config.toml
num_hidden_layers = 13
hidden_size = 160
n_experts = 128
experts_per_token = 8
d_shared_expert = 0
hidden_act = "tanh_gelu"
balance_bias = true
norm_eps = 1e-05
optimizer = "soap_variant"
learning_rate = 0.00834
train_tokens = 476300000
Below are experts of layer 6 (counted from 0) of a mixture-of-experts language model. Rows are named router (the router's row for the expert) and show model dimensions 40-79. Each number is 500 + 50 x the weight over its row's rms, rounded and kept within 0 to 999. Numbers have three digits each.
After each expert's rows: "comes before" lists some tokens at least twice as common just after its tokens as in all text. This comes from a sample of Wikipedia text that the model never trained on. Tokens count by the router's weight.

# expert 123
router:455442461526576502404427520511442552501493514530497472436466500530494531471544450479392511528445536569444523506451417454
comes before: " by", " to", ",", " in", " with", " and"

# expert 103
router:422499377473543504435471515405443497414527479595493577496448519492492544505479512434479537484528526503417559574386389505
comes before: "-", "|", "2", "\\", "1", "0"

# expert 114
router:350511494421536522476480485461473439461573461574566489382473521500562525463478549457527498545485441422518544484435455412
comes before: " |", ".", ",", ";", "°", "%"

# expert 82
router:492486462470550498451474565504445483416481477455521604467475425420371596453564523470530532492489564480494491445380456554
comes before: "s", " of", "y", "ial", "est", "ment"

# expert 99
router:485509519512541517469568594467500474443427369558567553485446693402557486443479572519496581486448388598475585537491465471
comes before: "\n", " ", " 1", " 2", " No", " 3"

# expert 126
router:458417393484526556497574512507528458510476450535541556542427604524518495463574556399533484560568453569511509534526438449
comes before: "\n", " The", " He", " In", "The", " It"

# expert 111
router:395508443535603511465552519515475526468470440560476459449445545445434493506457539386478498466515490559428459489486479501
comes before: " |", ",", ".", ")", ";", "–"

# expert 105
router:529460417423509433463498555440436497476463497548413477487452472509498477355454421464485545535539588525590571532499387481
comes before: " the", " |", "\n", " as", " to", " in"

# expert 116
router:505504464489522498506476451479465434495516424605462364547486487480541545456507417430545609440495496576450516535514478491
comes before: " the", " a", " his", " 19", " E", " S"

# expert 127
router:498483459498590568516487499524439554484454351570486406498420486537514520476488573492465520429462443457437512531506481464
comes before: "s", "al", "ed", "ence", "or", "t"

# expert 115
router:449496419515539499520490521428533529510522430530505506451390556500510535493508542441481513493563494558518504602435474490
comes before: "s", "|", "\n", "-", "|---|---|", "The"

# expert 88
router:480523485436465518432474508420464528527546496488499476473501489545555606473556476400480513419607413519527522506435521467
comes before: ",", ".", " of", " and", " in", " were"

# expert 106
router:501517529479484591528467498430495603475482509630562485432484553588570552461527594429489567497483453531599525505409388471
comes before: "\n", " ", " 0", " |", " 1", " 2"

# expert 104
router:455489479483490563480516515428487574471431502478548492427486627485486596477468554538418574529465399520488531542438498537
comes before: "\n", " ", " 0", " 1", " 2", " 3"

# expert 74
router:440488469476469478458418565468498476504481514484484491464460521442490477473576493524440554432525521571545494514502460361
comes before: ",", " of", ".", " and", " in", ":"

# expert 96
router:496387434463543577526393534472458492521474516519553540434483587571551492498632513455554471540504421479476558522499468570
comes before: "\n", " The", "==", " In", " He", "The"

# expert 87
router:506499432475526614543538524472525540541496465596515581499537507494504567407537517472460525371455449500506551638423465522
comes before: " a", " ", " the", " been", " not", " be"

# expert 125
router:472516318488545488486486511467468446506471500600503503522495525437485473445507503480500483512548494586471525519464371497
comes before: "\n", "20", " The", "S", " (", "M"

# expert 107
router:487477431441643606500399499498407475449458499557506515481442513518480557448559513450518593444562540469488548526485451535
comes before: "|", "-", "\n", "The", " 19", "=="

# expert 69
router:437498499490565491393464481532466493517461435480474585457463492512504550539464436507480537485602522528575479506486475466
comes before: " of", ":", ".", ",", " in", " and"

# expert 97
router:450456442468496496477468550468514547512500505521568482520529503434538496455565533460505508441478482559537567577433441536
comes before: " ", " first", " a", " re", " f", " con"

# expert 66
router:456498417413536462363559635520456490550451426483528546528434595544603480503503544542486519466551468564523566553503499482
comes before: " |", "ed", "re", "or", "la", "un"

# expert 110
router:504493462474480536416463525421424462463478467531445504466525534463442488541481457517471535520509392512501484512423444477
comes before: "s", " of", ",", ".", ":", " in"

# expert 101
router:457508499450538546498530625415460533512431456578528437482431574458527519490540538504510556533500419486398493469468421508
comes before: " |", " 0", ";", " 1", " 2", " 3"

# expert 71
router:472451493459550514401487499501487462415496432470479585474444550541375527489438576464420492538515483471515501569532428524
comes before: "-", "\n", "|", "ish", "um", "van"

# expert 86
router:542450512460501502486588537472493476475396469518512573400533597482468535539527521492529476555503512533534512448477427551
comes before: "s", " of", ".", " in", " was", "al"

# expert 118
router:508424505439609556507480650516471512401436513527456558521417497600596528483538529517544537569518465573530542568488455515
comes before: "|", "-", "v", "|---|---|", "tion", "ation"

# expert 108
router:512488489508538538474481522422505506437398488490477568523500526519507553426546427496532538508527507470553506444455430494
comes before: " ", " the", " and", " a", " re", " but"

# expert 72
router:468539452462441453467527561473528460485489465508507490407517579506432544416495514443521531581638421637472567543503444571
comes before: "s", "d", "er", "ent", "ist", "al"

# expert 76
router:542422496474548580389480539534416489367482518537564586461466471526585542483516529500441564414513406552506530582448505481
comes before: " 0", "\n", " 1", " ", " 2", " 3"

# expert 64
router:422499478508563495418488522463489508449528498530625435446425503432499538496536472471452499524610505512546503511408519457
comes before: " ", "\n", ",", " and", "ly", " for"